From a checkpoint of a small mixture-of-experts model trained on Wikipedia: 96 SwiGLU neurons an expert, 8048 steps.
Below are experts of layer 9 (counted from 0) of a mixture-of-experts language model. Rows are named router (the router's row for the expert), gate (a neuron's input weights, with its number), up (a neuron's input weights, with its number) and show model dimensions 0-159. Each number is 128 + 32 x the weight over its row's rms, rounded and kept within 0 to 255. Numbers have three digits each.
Before each expert's rows: "comes after" lists some tokens at least twice as common just before its tokens as in all text. This comes from a sample of Wikipedia text that the model never trained on. Tokens count by the router's weight.

# expert 21
comes after: ".", "==", ",", "-", " M", " G"
router:112075092146085072090103116124156149117115093120147095121124197119134140140175161165118131145157132141100122142145127129138134081073101108127120111098158049172060115137120104109144107109086064099135135126089077153143173112153141156049126147180125124130126056136118116129189172119105144124091122159104089121204190147110154090141149098137073116110103103152049090153058056111116126098103093103134145182079146065125110165139095140127078122106121121141101124090110106129150107210094100
gate0:114137086151137096096199132158106109126083113094118131062155125150144118130142117123127121137108128127142136105094150146149144140103121142076126142201172169120147116110148082129140158111115130089118163085122127091157157159133136164091122124097138126174108189084141094199126156133108178138149090124139155148170067063135158070091098113126120144209133141143176122180066113040137117097115121095070147087155161134186174136156149116053123116175117147135137064062112139112194153053114156
up0:067118097057167151181106095086106116117146138152124118141083176122096115115145085105074125142098098067120122143119165185129113156159174136101125155152055150062139052114190105076141156150145128136124173109115107174122147167100103183126104091083124117168134189130126111081166100110147149148113111118158098165155103091117150134092205078162126078086154141163154120111105122120046158107169157126069109125072131156121105167124141126133048137112111160121134130106111157121090093157135073
gate1:142158077103082174143112192129167170138151091133103114101161157083117080099142126144074101124139127145190080165111054129092135101104098116146121137113133141125112133149105113119156112102096186130185116130161117094127097122118077093092159148140093156176078148119178103038154173140167114147109134179136057132127096149105155155134174135105093114126149064173117122169117113179131187117101133152109127118097199157099093139126183100105133159125070103144101150144176145050146156165195089
up1:112103139145191201118115154106076138170111127125135104116142106137134131114136120140159085141134170133116094084129108052163103131129090114125161149128113157108111141150098131133091093176113132153157139138117174113180167189048188143161081132147164162105160115110095139072092119153136117129120133108134142137143081070097242146117080056124105116132102163167092140078154106111114113130104136093053164116145145188109087098110147184145113169114098095123168111128177208096120173112128071
gate2:159111121113158061126172118122115058099109136103153154119155074127121122159184223082135048167075177080120126144101156123130094109143105138124123128142232222103089146115118149125121090161133143075169129139122104090126104146136123063140109084124127138133113114135147121064107173127137135171130121127108152129161072152112123181131105128103126115172183131087185127167095073169128140115123191166165084169151135094149168113093143101102105161105178119088113139118124118144143192108103116
up2:162182129141155088139132135150102114103112097113119069195084171179138134153131131176166120083122106169111107079076173137157131114128123114121101107169159109143157190123077167120164133104153096107140154138088211066093161150160158165162204136115152132140105099150155111139116164198164134153170126195072142117083116070108135181094142182139163172185137083135114105120121093138117151115156192096154168152144139166127125120163118119130104109184128178068155148143141120096142175080107102
gate3:163139201175103119165092113144162171113133163114143119143127163159136137173159135103157148142074195130139094081144143081187106091128116129144203156146097084089073107204135072111142094105077157151130147120188089093151136158175097115123107095093139161146093087084114167113119177150098111146201141177117112093161123110098130126155146053132096167131220115171174159157144136075117108172116131144118089176130119172152116126169088141143177142144132118144170170111165123118157112151141119
up3:109139133101155127161091156125126145142046146112111135140126113122176123136116097143150107179104160079175102082138138133144158167117182114114124169191093109145157061143101083145218066134165119159139145135129166133147074133178121093111134120114103138141086150128152119150065217104117164161134096121172111157142123108074103096147198126124149133173160068138057064103137161096091178117112125176128131140147182099153147079106073158187102128138104119142100190162161107132134111165150097
gate4:026078163038148151121121144126153126160156161177073095118116122165113159127121136126112130160119137147098106104109097157172101093150104079166081088163086112158109122129182115142097148146091093114120214138105135085128147125127120119110199096125102133139101152096134127103139148142114146135131110141075182132113190169114145149099171104101161094155144175123186138130110165135103191129078127166138141219167143165156164115099169088153179172128122112185150140151146145104120086188136064
up4:129126131154124101103097138158126108151095116123122144161104129123134102171098164116155103103164136112174092125107155110114135121185084095138174093158082158083145042129143150135116124169129209085151127080109138170110178122108155134123124125115024173102059165127121155085170140106224138142114130126123109192100098126159160125115163069103137112151121150163121122150166135170113140139146136150148143102089094149041195144080166099066124092092138119075109108172111158143120100112107051
gate5:154079098150157172114145120080149082093152110089130107149099152119186125115146110099126139096132114176095157117108137123111157213212115113107120144132166135079108112182055120149168113114090063115140179103130129134175111101072168105047123085135165115116132137131152049171092132157150163126151132089119126131117144132142078141108140154148122160143033148204123153117099124185109121164138192070097068148143159134159114101150114130133121117089087148143125119146184088139143169184117104
up5:119101130099110115123107076114130134106139168153121103091163190142145167052145088134109124127115136165136072165097124158169163139087101060080138098108119180073103084074106098181123103096041148103170091110161130132155048171148112148147075106092176161101121133145123124134162115145157137186148147143198131113170117185159120155089124143115079136138126116116162139131153118107156116141101081189157145099176080081189140168158122156080156106151114121126136145087162108127106068072115166
gate6:076104096255108125114154113144091162131146093200098207111152158105116141126153149154134120142161149077132129154113149091132135145114171160114111148164193149183132137124076162118126091093067148084145186121119125140113074183145120138140148161189151146143134120150181115103050102147073179135099095121163116182154164105114090145178162167131143160119073163109088106129100100134132108136097150089088079139086093119149143121066140115151137128126080146094155099148072141131140091130126126
up6:155100115128170120141161136110100092146106157102127123172134118150079107148090155194123106059143069106108101145148091167138148077145087154093097113163089165123115153166083194131150126158102105063121129066101173093178125138167135149120159106112165145114091099125164079117171141136107122244139108098171140100143175134062108168172166087120127096175133128087164149108105054123098084147165103107111155121137098179096101135138104105140126115084181122083140124061130170069134138118141122
gate7:116136108105110147111106162134107117191143142121108080126131099186161066144170118171142100127127106096094145122146149121080166107201179131129172145190132107108135081140089175119148182089153172106118156119108117121115119120206106121075165132137103098086109139177111114109161097146102120147140095091126207074198112150092146143147150073192114075122114135112140152072145124182155199168141090080150098122143104130107120032130084183129143081074103137116116146111096161113162109148108107
up7:179104104084144189093118109141078140150116065160128162174089128122175115133092129152137139159130174082107084089159086132171069122110150100125160133120125130166130142162148099115167172102130095088105111126081136077117127118157186153106136173173073120139063180087111098120123128085118076134157115208092176095115115155106131109115070136080164130097117116122169207127140189069151161099126134148133122146099128126111119088055169174133126100187139109146088083131170146126114101136053137
gate8:099088185145115179109144099123065162119118159140147116133145157122092149119076141109166116131099129135107192086113075137159123133125137112097090135158164120147133124196114209134109156172077126180111168170138111125136092106164179138154082178091156140113111134054159130147140113149076083152177117119071144159135113124085146084105160143156099060123157134142154114125142147128138163186071137141136209100113161133179166116149132080132134140180162090140071127140086079041105094174148115
up8:065163128148128118117137134091146174095115097085114077067092145150098157158115095147130107133077141153165108161091148106170144084125111099060112156106166119110063125151079094104148093110123102106140108143214113099183126155136081086119102096109156119070123135153172145046151124112132101074131172109165123122124145111081138208129103107100091151093155177158165138100114140150093161073100135167217183156150155145124164078142123155121159136109166093089132103135129186127117079144176137
gate9:121153085149087110140145183146203108104123151111107145118156135156164167102112129154185087154146090100170121168171126104059068121148083120157022116121073156147151148135102180179173203153122135109129075115086168160143138124121071108110118168188126121115137100115154100121135112099162183117106123154126069161076144166037109094179124153129108114131084114117116157175137083103111153136132107094105104149110182103150171147111141168119130143082146107169099078124152095117076123124114155
up9:154169128153053089144081091083125141136096148131133143165133136141136197081076100165097150118126061145114131187079124143162112148064142115108150103105059100127162142139136125098090134165137101089190163167120089134121160182094079139095155132041074163119147108141099070111163120094120153140146113100090103171168127135157133146175093157110118113113121086116166083158135095128152093107137150160169138112124086107140083089162117141181133087174132159223110096162168154127128122085104177
gate10:101110115115138123140167150100126127182123165080118091176179181091142144133084116119138067169139148120137101091138103161136116172109164122158198083082108073124100169144092073138126135081096054164109103105051100135127135170114124111137125103185085142168136061153113111095087098165163151149063071162136077089169134165102150120167154148137155146112100134184085116126139095119085106123118148161105122113160131155151170117060160116144152127108099138067132049137113115130159067112116187
up10:127113111116139107144100143135098110141052184112076120132160143143061068178159117140106155141123122117133129089168121142163169085139153066186170153101105178099098142142153152140098133102151148120158069132145132133086099180109075180169132125124152088124151150126143186060083122146122079086084151133156147123140145139132126107124155171108148098169131178136102170126105188089093115121116141131092136175065083143183128121072158141113112091157157125152190039088127192139172089121088171
gate11:139175174101083099149144115034112173071158119098117070154171090121111135172112120133123120081151103137092146087165139199094124074117154136160112107147067120198171070160133109134186131149103085094129135125139122148169104088177130138133086120135114075132092064179068112057108118149126135064095120113088090148142132181116162078171156178163132117172098167164106144100137153128071144124106117170145134131092140114133180158142158089140119121118126103165119118090098080081144117122132168
up11:099133121135075051092069153072128136152134073135110145126105111090212096151074115140136207124113159178092123103058126152147143130110160147095129175114160092112098108151153140086142158164181148112084137113133125133145147145151173166087168127134130142128149134165082111125128177064126195123121163167137152145153152143137097159096126149145091108085209141066137107107107111148142144119129103079171179080124131142107162152143109129104209116140140069211165150107117140150117158188135096
gate12:153112116161143086124127119133154120208162148138130113121092130189142022111094145172158114165175109129131146087130092156110144117112119139137104161058116126096147143131145131106161130090114094143188141149102117140177123159153119061146122142148137093147116164128125077179194107152136086085138086095096084098107123085155100155115133166167141135088136134134155164182166156116110115204193134126145120141135092109163131148156074095157161124159066161139206123118077144115074092070209147
up12:148103117140156154123113129092114187125152171105136150136079127184142103120121079173175157150090122079158136142114134117161172158075160041124147141093149184127179134102130094030161160081124069082181116111106122139098097150118167070065177118125078084100160116132115111162125134097166174097154144072088131109081115146122106191154092172152106165080120095098108115111137147201161147187094149141117077136159062150118141113148098130124118112151142107111108163118101111088119109103105156
gate13:112126112116134137079140103184144153105168150176084124160074073138137136117076182145133175102109081129146120182146079145097188159141115180122148067192143145119067102089129123081094157086124119130126103131106117152067195156187130147157137165112163143172124081128159130109112116136105149119173168116145137145105201069105227073129142153118142145122103085159156120194068171134134088082147133122143132113097140144157146137118157142135133059147180147107104097131117074139150184139146133
up13:056170181108169072131057140103113142089114111122143106146118085124143095122134182125174107122158151117185125111066086122142128104131146144113094114170164145099113112145099163130119091147104193113130113150117108149148120137133065080123133130183129147118068139129195115135113150123082115223104180152135156127093105110120126096106108104123135132135184117248111119131128167151094156168190099112131137130107094156184168136132124181142106144108055176207180094095128089140128126155133136
gate14:118164182111056119100166172128100076121079173139144118122168153128170091128149111087076168193134157119128106090136127163105080113111080105115179128082142156087141155180077113132100066115145099086114086136089134104135188109156078139142108139232125142093184115098091144121135086152148194137115119140049127182180130157076111118172119156126094136132108156167167122173114096095133130171157103106157148080103095119098126145143090152094130151123060129168175142159135160138162131124132107
up14:135067170090151121162139142122150144104136105196097124145092117096165105101128127156143092104136077210131148079100111165153071141140169125122155109147109068159132107146099107116183153121121118094177125141090135137131151086115146127135121160102097136053161118076105097128176214101101128099091156148113105084089116112169151168124094149136111114175192184102180140167098161118118129124118088132136127135092086162190207136129056195107167156082146088144104162088128158174126106143100170
gate15:106124159199101116092111146150178128131136108114189094164134105071215151115156134141124132131125139103114144151140145120075152145100094158141116167025138084135115149135170177091100107126111121133165116186138173120155124126090163084141130179141092092180155147122159105123127131153114094117110132138072099086166149103153142091128180124132167104136106129091107126068133113049159134160141189113137129195152124093163060144211108076128166183126122102124084128140094147095041138140152141
up15:112145109149103143164180088108161014129111093142119188097094091143139141134139117164081082145127107167108132118110160133147146108181170094151128138115120086087149119109142152117115178109144174126146105099169089157108115125117131140114146113124150172091156188144091142178164162155108119109152111075157198123104155146149166207134195056117141109107178106101116111069125122143088076171099172175161162148116141151133185159106107155111137168147140116090144068070129059136143074100095151
gate16:105074107173171126143118178126145162122163116168158096093104144129152171112143158067106141160067138153098082119114134098180162112164125080118093150108117110126122164129154139124106196069083141156154084134141152164170063162134139098081160143075153129126133183109053127187077114157107101138137087110215130179143125105089079151110136124159123110109103138100143134086116132090155157140040158129105155142111152098155148116028115106106082086166118113118146117110094103071097134163091126
up16:137127179155136088119100132100156161148123107131092136108130135096177142190104131138052109108176076163132151134103192154160157157114169166154101133131113129137069127109137108127110128143127110087171137199101140177133208112152178149164191108171136125106091095126110115109174125130112140190156122102152207087154167120142115061120144146152077153105153136119076154152161068121140148155156159122168129167113076163175132161123090086103148117185155146102077159191152111070117077160151085
gate17:143088161102080092163108085173148150136099161097116135226141098062155104098095172130095136096150122100125184096130101149109188117156132168055126087135150071080195132114142132086086121121084182128093125140144122049107134115165128127144131176165110120113083099154141137189150081148079169115104118157134087175180148142163140098154123164117169164146163123159153125159097152133102142181139118112099149145091128110161146138116123050140122110097046099125116071076132126104134124177141146
up17:053088205144138116133139107131054137086145124112097122094130165178138138130170108087173135145094108053114097206083162084144156141164119147169144137114132149123155115090065123121183112065138138160191124140064165155106143105157099118093087108139160094167101191170169117105127147167094133141147103110117075127063128106081159107134112066163129135123125152097090161133132121155171168106075149139166141163094120097103102149179132165169129158061133076119114141111171123133106151151091107
gate18:123131109078099117085128136124141077118119159183169109099108131120067118131143106156139115079062084149162177128111199132179158086129086111103122136141134118155101163155119096075132093023098087130117079163098063142115074117141102127080123141108171116121158110142206130112158101120150169102134138189166069139074174107072067086092151133136108140146148113177083114164072123130153092129145136123162073179158132158187127159097133158082154124099175120124152105143098130120168126141146119
up18:164106139138088188155110086106190100154066149167128122090115055108143109111122165159134129135103178150094151094092183126115089154129187130166142128076172121134131157184117123106118123121149153146141104141193114131101138140164127135159201103151184090140189110087151177118149146156140185137092089137169169121142105085084044115104089105113111075146153148177096133129078126149164126122180103090140103082142158118191106194151109123138207173129127119128176144127161109100150152135122178
gate19:218136139109125168145146178116080181158114101165174176158187078108115119110111138082124127142093053095100140077126130164093133133112110128042153131172172138115135125164132115117189129076123116085121144143101115124090095145108137104148152173080136121109131104065122121118149137149140138096133115120116173135096148151063073115110138127062095064142118165162059119092145097196089099152080166159145150173126146095126076137115115130159115131137124135117188166159052079154121146108158080
up19:096132066105188162146049145132174151136158093149108072117149135162128108129123136152156177111151155164167137131148113097143085137181190151129109083198121109104081185094098144110174098143104082145120165150115115084176100127109094138165096118103099133136078118117086127109197143183109116148113120118130078131127100053124167155174134162138130105193110181152118153125137100180135124157143135083090145167107139097060145137065159178115092120199159141140120141146191123121147125200133088
gate20:155135156143126103102131119169045138085114113092132134093164087181152182139144151097181151182126133077109107169133138165159145123174116105122100100126162187125145123169089137158142157120067112171142122074113114108122144150083107106136161169156185153203144092105151148186080133131129165159160172145116159088129108135170184107133119147123131109116111040148147169068138132191181077102093100158161156170126117120133159121101192086108162137116104170139141142151119104138057186126066123
up20:125128171137109130132046141120184098152118145176178147132126171085083071160089101173106079116134088149084150153146117141112122119108065155092122142092154102134122144118125141117138158133062135094082108082077093145200127167192141104132054165109095135122104080071067099149089128144117146092191056143141119126130136129138117114147199145171083130137134068178144071138124185171155132139121055153131110087131155139119111117183080109143105116083143149112126099082107130111158127088127153
gate21:121172142210082104156111134114206119164126150067122124134157106174192152184096145150182091150107105124203090157133156068128101170090088105165113052131131147093111081111093143100152156137106162145188100111105174163100127141116082174144159146178176134139082127151109208149129151145155131102154130188076124128121168149119163102143128150135116153112112087141106182159142148104095126111137131079112096116121068140105168152138134139188163117176102155122128068117114106067161123104156143
up21:132106135191113143151070113223111085116172181101078091128088169140154120087078115111147113145134113144118090070097119164109159094082062165132219128140110134146144120133101069102142114098116144160096159121092063170156104121104123080119103148180161109137102047149102158161132164143100133131126043096168093090116080150110104110128135162129080133162089159162191158150158148101141164141063102098147167141158111099133189120153115094127110132109099155131109117164133120086086133118116139
gate22:104092189091110166115170104122113135154155126120134170078091201135169149091112195175126119136103105124123132146125132139192125107127148102103117130122135139132125105131127148069173160191201093121119128118137139141117120035081132131180170127103051133114113147124056078099103176176079063123085113151133113173149103110088100075133149121097183109132124115177106159118149105077146109130115085176153130098130114118139144163123080112131155104150129131185170075069136126100125097050176107
up22:104151067151132090137158151151125092116169149138113117205093157119129127109169127110148138147186169146156077155126095151151092135144144178093136137108121143141157132163172073105109113134190112181079117109151150108106067086124107102126073075166131208124114112121126092083067126221094079042080109093171124088170160124077108114134147104194104111107151187091103170122147092151137137160125126183120133173111144174112110092097117125147153093094135178134107101169146155109113125093111110
gate23:130160133142115073129193169118147129090105075141123126152117126078108148107146138169097208082127108133069183108095179179141116133112142140137171204183123179130112158130123094128148125122195080108061114163172133107165172128155139116185133110144083088130111084093115141083115118088148130133121166135134090144125091165165161174105158134180108111089112117128127104119093105110067145113060053117129165139081128096092139119118095084162109075149132149187073081120153104158143150180117080
up23:142078109157160150126097155115155147136097145116163161080139105079053220168194109038122114127090146125131095118132110136072033126111124141133196124144148151112138155132135164148145158144149110091094116142130174082179110091109123144145102090151113109123116130093096081128114099188115132186148112115123075115137107164129117141121109221074116099188120139149181148069178067098166116125158108123131140136127143184129101138160093113160151114109168084118105184156127108188107151110116133
gate24:187115084129070132103155079080159109067153125105083161136135148154155130231142095169108098158138146090092096072110180153117142155112106076190167157119126152104102112138112110096168128132108097158128134089110138121114161113114150141147059175183105161113086109111108143155134150115082100115076103106157133189096128133078097098136079123131112115155048108180144100159088131168167122101122110088148144111165100132145160144092101121081093075138181065144111114095152104112195082126168108
up24:148162113120181170159179079198124130176103086099146116150143077117155121129078120117139117047100134108122163079077162087185167096138100162110095145138086116105156145085183108166168113138101097090118128104139141092124129078108094083169081139126143132087073154100122140160146093090157178154095157125140094097130127136104110155154110138085167113165164109123203118110122118088101150172130098150166164097104095146086125170167075127111163162196156178149084144110063087164155116182153143
gate25:139114133097130099155159126115128164207141069166114163106067193162098073116120115105118102081182087122193110134072140142142124102128127095087181101174075109199142124155104168088146187157131099062175145149097155079127149128192134107071124167146142149126077097181103145157099120153069152128024144138125113111127162118070152152127141077103094124098122118178065118112126108166102170117141182123111131138108080160142122148129120090117127137154102123159135158122080125151149102156124130
up25:136136098165112088145128116162085140136170171081216083127092112089153140182150122073122107104160148130140149112110050120124134123128152140105139140156094105119132097090142138139141128078109115130193145105152083122191082196164120105183108092128163110149130138121136175109147128099080178134175142132176063094168137124076174085117225136120194118175110108079099163166137156086095171115108139147138172120164081133168057131101119128152159094151125124137151145150090096147114172124186137
gate26:104077121150063116098155123129107164100203176034148109134155191141173087097155048161151149160094101141147122129082101151220129096108122105125112107108127085144103109130086132154147133130131133159116120148120123101142108143136189118108165138129096118139179078126122185137115101153149172067111120107165101130175180128092119084143153089150112116121063156126113146101077073142087154118105136096134171126077160064124126098114117148147143093138155111086091097144107137120111237144160086
up26:113100075116127134108082176141114114049155098155153128122151107133165099193107074161144121152141151110142094082123087100091111130138079189182123174121132122129173062081093131131153100106108111140105082126140115100114163106104089065156177048166089106071118154075147126110132152108203112123162113124139113080103156098172150056141102114131158148112145137117131132122128088116142113122117124122194088128139117093187150182068155140135126139113088140113126076111104146048083172180108180
gate27:157183132173146083062104166117102097104142071149144146137175073177171113138084114069131179089136152124179096152156131071171126157121111089134159098158215102144131142129113131143099122131083167128182101107129123104115062109169086191115130124121132132162104117163084180148124168107161142087081191127124194179136136134091091104131156149143150164136121191116142083078116100140186149154114137148161108144153169142149124104097153063110078133168079146162123099143182138110147137164142092
up27:089154098092126127077160132075095155120074136166221178161140042131163105178132099181094086088101118083125115196104143191107116144116108145142097170095110141140170146158081135072137147183150091174130127137137167148112123119156127095140097143112140128171134081162131133161096094144120203134149084151118133115102195148147140105121123124130150146105150111151136092131141102134101143124136101064157121089135178077115146161180177132116143148095154168141159115112118085123107045214170140
gate28:119090063092118126142148108102138193145155123137112110151118148150127173125149197189126062138167145107161090072138138074146098115132115107094123039131115143148052116117112175127114092159128078116173102104135163073163135116132156119098094127118147122182128064143126046156121149172096137111090137118134075170122124123075169094089116135109148139124103101193140022152171086162092173123131139142145172120089149154090128148140180093150115154162097138133092159111189135128140087097132141
up28:156135117099108118086129094147096153186148124109055152124126134133135140126098123123060139112132098116128136075138092096146147140139134130124095112134141164192135120089100099113112181125123065140082139164115051102130099164119171099118163111171067096197160188156056095085133130150120111127121108150119055122128062088083136201147148129075085121130147079093106079142086114128123163190146128124133118069113161167075062093122155215147152117146158129114118161082121171109138153125163119
gate29:151112178121172141134159142118178140177168104088122103122112179118124094138123139126170117070101151111121113186063150124172113136120145141103118124066135158090215122154115113117167096124155134156110126122108118154120100129098092061131142076121162144111135106072133098128091119168168171088095148121158142093072119160189122056098142059111143125065097143129118125148137178138159129113169155115238167129112077113069127113103075094127154139142137201147142167109140143060069129131099115
up29:137098145171088095101134142137113110145120060121136112111125112123096108110074145110087134125161138202150179150138133085138122155194122120133061098092084156069127146151134152231116068147101200139158157110139141093144114115123172083169120093147113116107095149034134145148159105120129136129164090109165162090166130133100182121111095141082146137093044165074157156093121151133143126094164152157072123170161147181097162130124141154117167149070136076157138150131080100131116125149175085
gate30:140123099071136146134154111142166158122152180029182078103138100110142101182148092145150098175086099087098123170097147137137072139135085089102086149096104112115118100160109151184131142156139077114078145069146119119129082127146161123052145089148108128087095121100147232153134174096157090155128160145166076117101130198119143114173112124091152120079128168161079092125077109102155148137135133128107153143100103085176113114097110146111080099060141140116076139094139164122133146088156146
up30:128174163085109093141141097088108164075148143101124148160156155083151142110147158076148154126107084108103062104075110131113168099211105149168148097080147099135092042123182103106067087167116101150127199161111127138105111079138078109167139112106114150111121121097113087141106076117145102092071138113146158099110087124173161105130054154153064163107085145094102134132157148169126121138163129122168099113190140146094131156178101158109122090116128070061078156129120091127147094103138159
gate31:124053101116142139124136131104112093145095095102095111162062126076119188076142160126108168170134105103075154061136122119118163073131171143159123159132153071158128138138099173102119145124103133158189128113129140157145117140195090095148093126093163097151131052120114131101104146105104131103111188090103133164178151165168109118190115128108120090134106129140068104195133149153182154109075092150099184120114164047188079086075129075094107123089138136080137120140098156137111079128126152
up31:117065126132123159134180159157139168101163132117148149107119130089205147147121101079106115154082146101159064128163166111080141139103114109133149135128120093053065094144133160124095124183079129076079128061173091087111143080153091161090136151099193187174193106152160089116135142081108136178157142142139134138180109159193128093133135171085106108113155195093138150148136096104099105158146112165153138136164128152174080181183100111108091134114144092136082154080141149166136146118140124
gate32:107067130188109123087082098104115119131092110137158079184102184093122215142119069167177195103157150116134156159130095119127166157168049124155167122134095126120123126122139120137102097122111087108143124075139130174128098139137141081149134186165161138096174202123146143133156120126044118115102164136158178145071133145150185122100070145131159122129155134133148071061117124167153103128085144126081122139123165147154087160120117150150127157137119113166141097187177146096186077106076142
up32:120103077097108100140127116106061107134101161160144147133168103083090062126139117129106100169125088157141170130078126124113112172123112127148155155173153089169136133049069207127109126181126062092159092134161093112103070100145102085087134197161092129146118113153138153128120114143122109120082115132062128162146121136130087149138162081142099168114134145140199130102159091072153127116130174111120139166094097142079104086132126198139116090113205113117117153063099189151062118103093116
gate33:157155140086068149132129151144095108122175113148116188145122160126150128161117165113110063172129144155122120096177124205105124140086152136114148156148156098094121146087141137129177133162092178153135150103144087158160126102084107119201131094219119130155103112098079113130146167103181121139040078158092182105113106125098127109122104167116029089131131127096140115156100125094121159073122176061086163160143087110086069156139183130092137172104110115103146139124108137149087171154129167
up33:167174158146123136148101093124096118128126123077119171133150086181123120090179138145154147144157108127107108087072144171149108122123125146113174099111178139070172163118122149192096126194101185171107158100088179128100130104106136161097137174094086139089074106139133112108178119140171081202113174140126132144162085169125099184156111148117063146168122095124156128109118130118083154140162159114145114188206152080133053113156131153138090132103139130172076159121097147130121089193160063
gate34:071158085115130118124145157161141102128160144115134074192072139139115129168146110144129104105155098137108142072112150058134163148106124121106148147174152106175075132160137117123154106109055138061108135119128143101148104099176144162088080174086162096175121143141136060190117168122147126155127181165068063122153142156155110154136096139101084122130106165133116094106082145069130162170140114168141178150084139147120120169120104145169146129237136089154122078091105124152083191150105175
up34:092174120150072188185125121140099164129102076128146146115121102147134128188129149095148181117153086170107129104113110128122126106136110114213134096141143066182076084121154069110141125188143164085162120157134129135184133139103111140121140087130189104196119162143176180128155096104067117142113111192169108107087091051169129067110155157107083160110145165082179174172131142128171124143103131129128170165140083145135117097095130132109087103195123091162137128153130156135086127099081101
gate35:158103085063162128114145142089109063127129098147134148101141122160229117167081141112056131075173120139146086156138148127182160116121095129060117162150057127124174096132157093171091135093072128121147154123135112164109097137147126108180135130133106117149166085177095084092146171092187106143121079136134115142167174108085134143162155123145167134098093162117123110120122139099144107147148121157222107127095093182122138152088114069135149175143190083085134129133147114178110125109180187
up35:151169127068127087148138093172139100109122209097121133145141150143104120112107084122120117140103156126106165187131117103086171114182204138105053098184100075092121100184146116137119155105163157135139101184124087095120130116155107165104134134058075116081102138158101079088137123138074120070133133102168119169107132082132148085105098161078142177141137127164068193145138178142157051183134095112123136111111120171144182113123097138135135051118156159149113079101138155137145121147145084
gate36:113140144146114112129144209146129182160152142088104134136072108105135162132155145129139143142106096138124156111194171083090085133138203080158121063083127094126140159154050164090086154171190155112117169119130110108089140117159130109090127096188121139186046131085122115160105158134123169121081115042144103105160170110083150099155164143044139131115102116150109069128110131128049135074115129142100128099155117076119130120113155113083160155133108092072150150131143123121100099175129143
up36:166146166119150158085073127179160159142144120121092079147181133115168120100086090124164188167191155107110078160190107108144171136152161150124105121155162108137171156062109154161110103102112096108152131114107122153183124084130162068148118147154153144153117152100060169149184130083104134114135181097127122133089118114156159156254127127120140145117172125134157113122150164069170144159167122128154133099069131131133143154154067085105096093092110122135150167124154174127105148098198171
gate37:086161088138098170184143069091116134144160138123074139143186136111070167075128178128085131117168162138169114094102196117093127069165106095184132118139194144110146129118097187170066150115148129051132151142158123129127141155050135138116113137100127079133159137100121124120170143144140152089104111160156085164135083192194154055135175104145110104155123126110105148077115127072114121136137125134098141141085123115116108095134053088130141202150086067164140107095099150134137108146134104
up37:154078083140144101124109087105099056155165089124092112146148091140124185174144124147115191154119107156161131122093113096151123131190105143133141160147099153088105178173180104127144159183126086212118112108131166106110054133162112118176100160087108096138128115110113142077104119155119113121097083178130172180099125138142104083098086076068136125140109110085125171119097088124097147074120233116131159104114093144149158118122109088145134180168160143191133136114156139165130065133071117
gate38:115148153118151113130144072088150158135102171109112181108090103113128186156156160194096131126129142096128132096161160125118123183126161125056110156106112133135105142171112123149120132137162099159109115138163059109103120165146052110093150102109172130085090158117105052092148108180106126118127166187171068143125165135150154164107178181117134165153119130078159091142164104113141067107125145094075181154098181175106092137198148077136084112147191111096107115102153098205142129104081116
up38:168148078085149116153125170122133125083131134103106079089131105126159136139141078118159124103099186161148120068126135113156123139146152111149122126054146112117103123148099188165091062135175102096128128130126197147082082117153154131106111142166132059115116155147118157016138087164107083152117126077139166156110154173117084063047073088118142068127120170158137094113082155114114158135176175162117081165093165102133162132090124111095136089076157113163143136088100158100153112144133154
gate39:172074150136172145118141238168113143094150157117085112148143093101145128101169145151139135116087149166153125173080107138182148102106139157111157117131116078160082144095133139091141138136115178106153143087094175121126110160106094116080136104136127131094145076117134129162100110088071104095087095123083116102112165143148153104077102110136147119162200120166196063143161093072151080089156134139103082113142072111149126043127167108106222124161104177118111098108102135082155132133164155
up39:128097161077105161125122159153143137189103112104141183174122063145143122152060089099147180095126125165159168104174131071121162112088120150130109203103092103089126142150112178118103112146115111108161126156135177158080122118202110202086113106120183053165081091126126128159150150082138122144139136174129118119134105129155132193111153186161085126135109125116086083115118118133142077187105102126125064153081124127132120082138090155122114105115142114100080171055177134135145139064165158
gate40:124073099169152156098164123184117103143169125054163152126139178148101159149159134105124173131125105133085074107182152110173139165078061122174129126160142126152156171034105132169106186166140148107107141109112117160161195124111155143096177112121097140095126159144085060104162089129184156137082142145129128176165121149106141150150093105118138108139160133147159136104071208111138136134143109098143093109130169150098124102132142171186053133152097130106189166128091155088134120130058096
up40:132134087141118152116146178134101080137072096161126116116128128134103090133153120109119125116137176099208138081108126110151141157115169155141133140145159109117170137116114140143152123101160129114128154117093112051178065156087081152175045088169140187068055136092130119073109116114109150073072083178195109116134121172084102121168119126110107135101134111074110156147098088088132101144116062044132143149137126148121103111134090142176165149064111168139129077136112144089105139046108120
gate41:091123094168114074135136056143147139116150120110122069134112097122131151115108151133096097111153080071117162137150120179090086102143166108131182056159082059123147141151152138126125148112157131135121167118134089144070135126118116176104105143085088185134145150085069129105107101065158127150113090200140125151134121071095131162088117108127194071116135103111096085193086149142160141040163106169099177110161137130131089145174112120153144125097111146066078106118149148201094114151169143
up41:100143095114091098163140163168155150095161193150108111149124139147151095136171071129115093096107152134143116162091097092078123190074174169154121112133080092124145084107175130108159126149061150112157126132096155101127196172139124129137160116124170144100182130080109135107127073091173094115155092131139224111082109108086134159177140078113119147103138133125116096100115100188156138139168183162142133153171135138120094156100138195140152132177107121135126144102132209124173084062149199
gate42:145119081149144112139110149108059129087168103119136108165093117158152144142155142185144115161045107115117082090116099147160127127097128192101110145167113155100106083128166128144060106116156140098082122105103122114145111129130085120162086179104119133099087130128167087111141111074159079146093153145088217151092203107121153141096103103132142102103088104190214214114127099105145137182097161103078151095077109105173161118143183143150103140150116180067128146162135126145140111153171132
up42:141123164101075140102084139070152136117164146186110146077147159149175073129123150144127122145160115119088111132175146125120124141127131108158097162090096131101127127113160126137083093088130103124118170185091074161158088191156125115165069127139094145135105085105181070133158123114153099160084155098187144135163122145102156153070179156161118113144167093135149082114125156120101158139142181114060174142166098181061207134151125039142149127076145113144105089118111117095097101058139178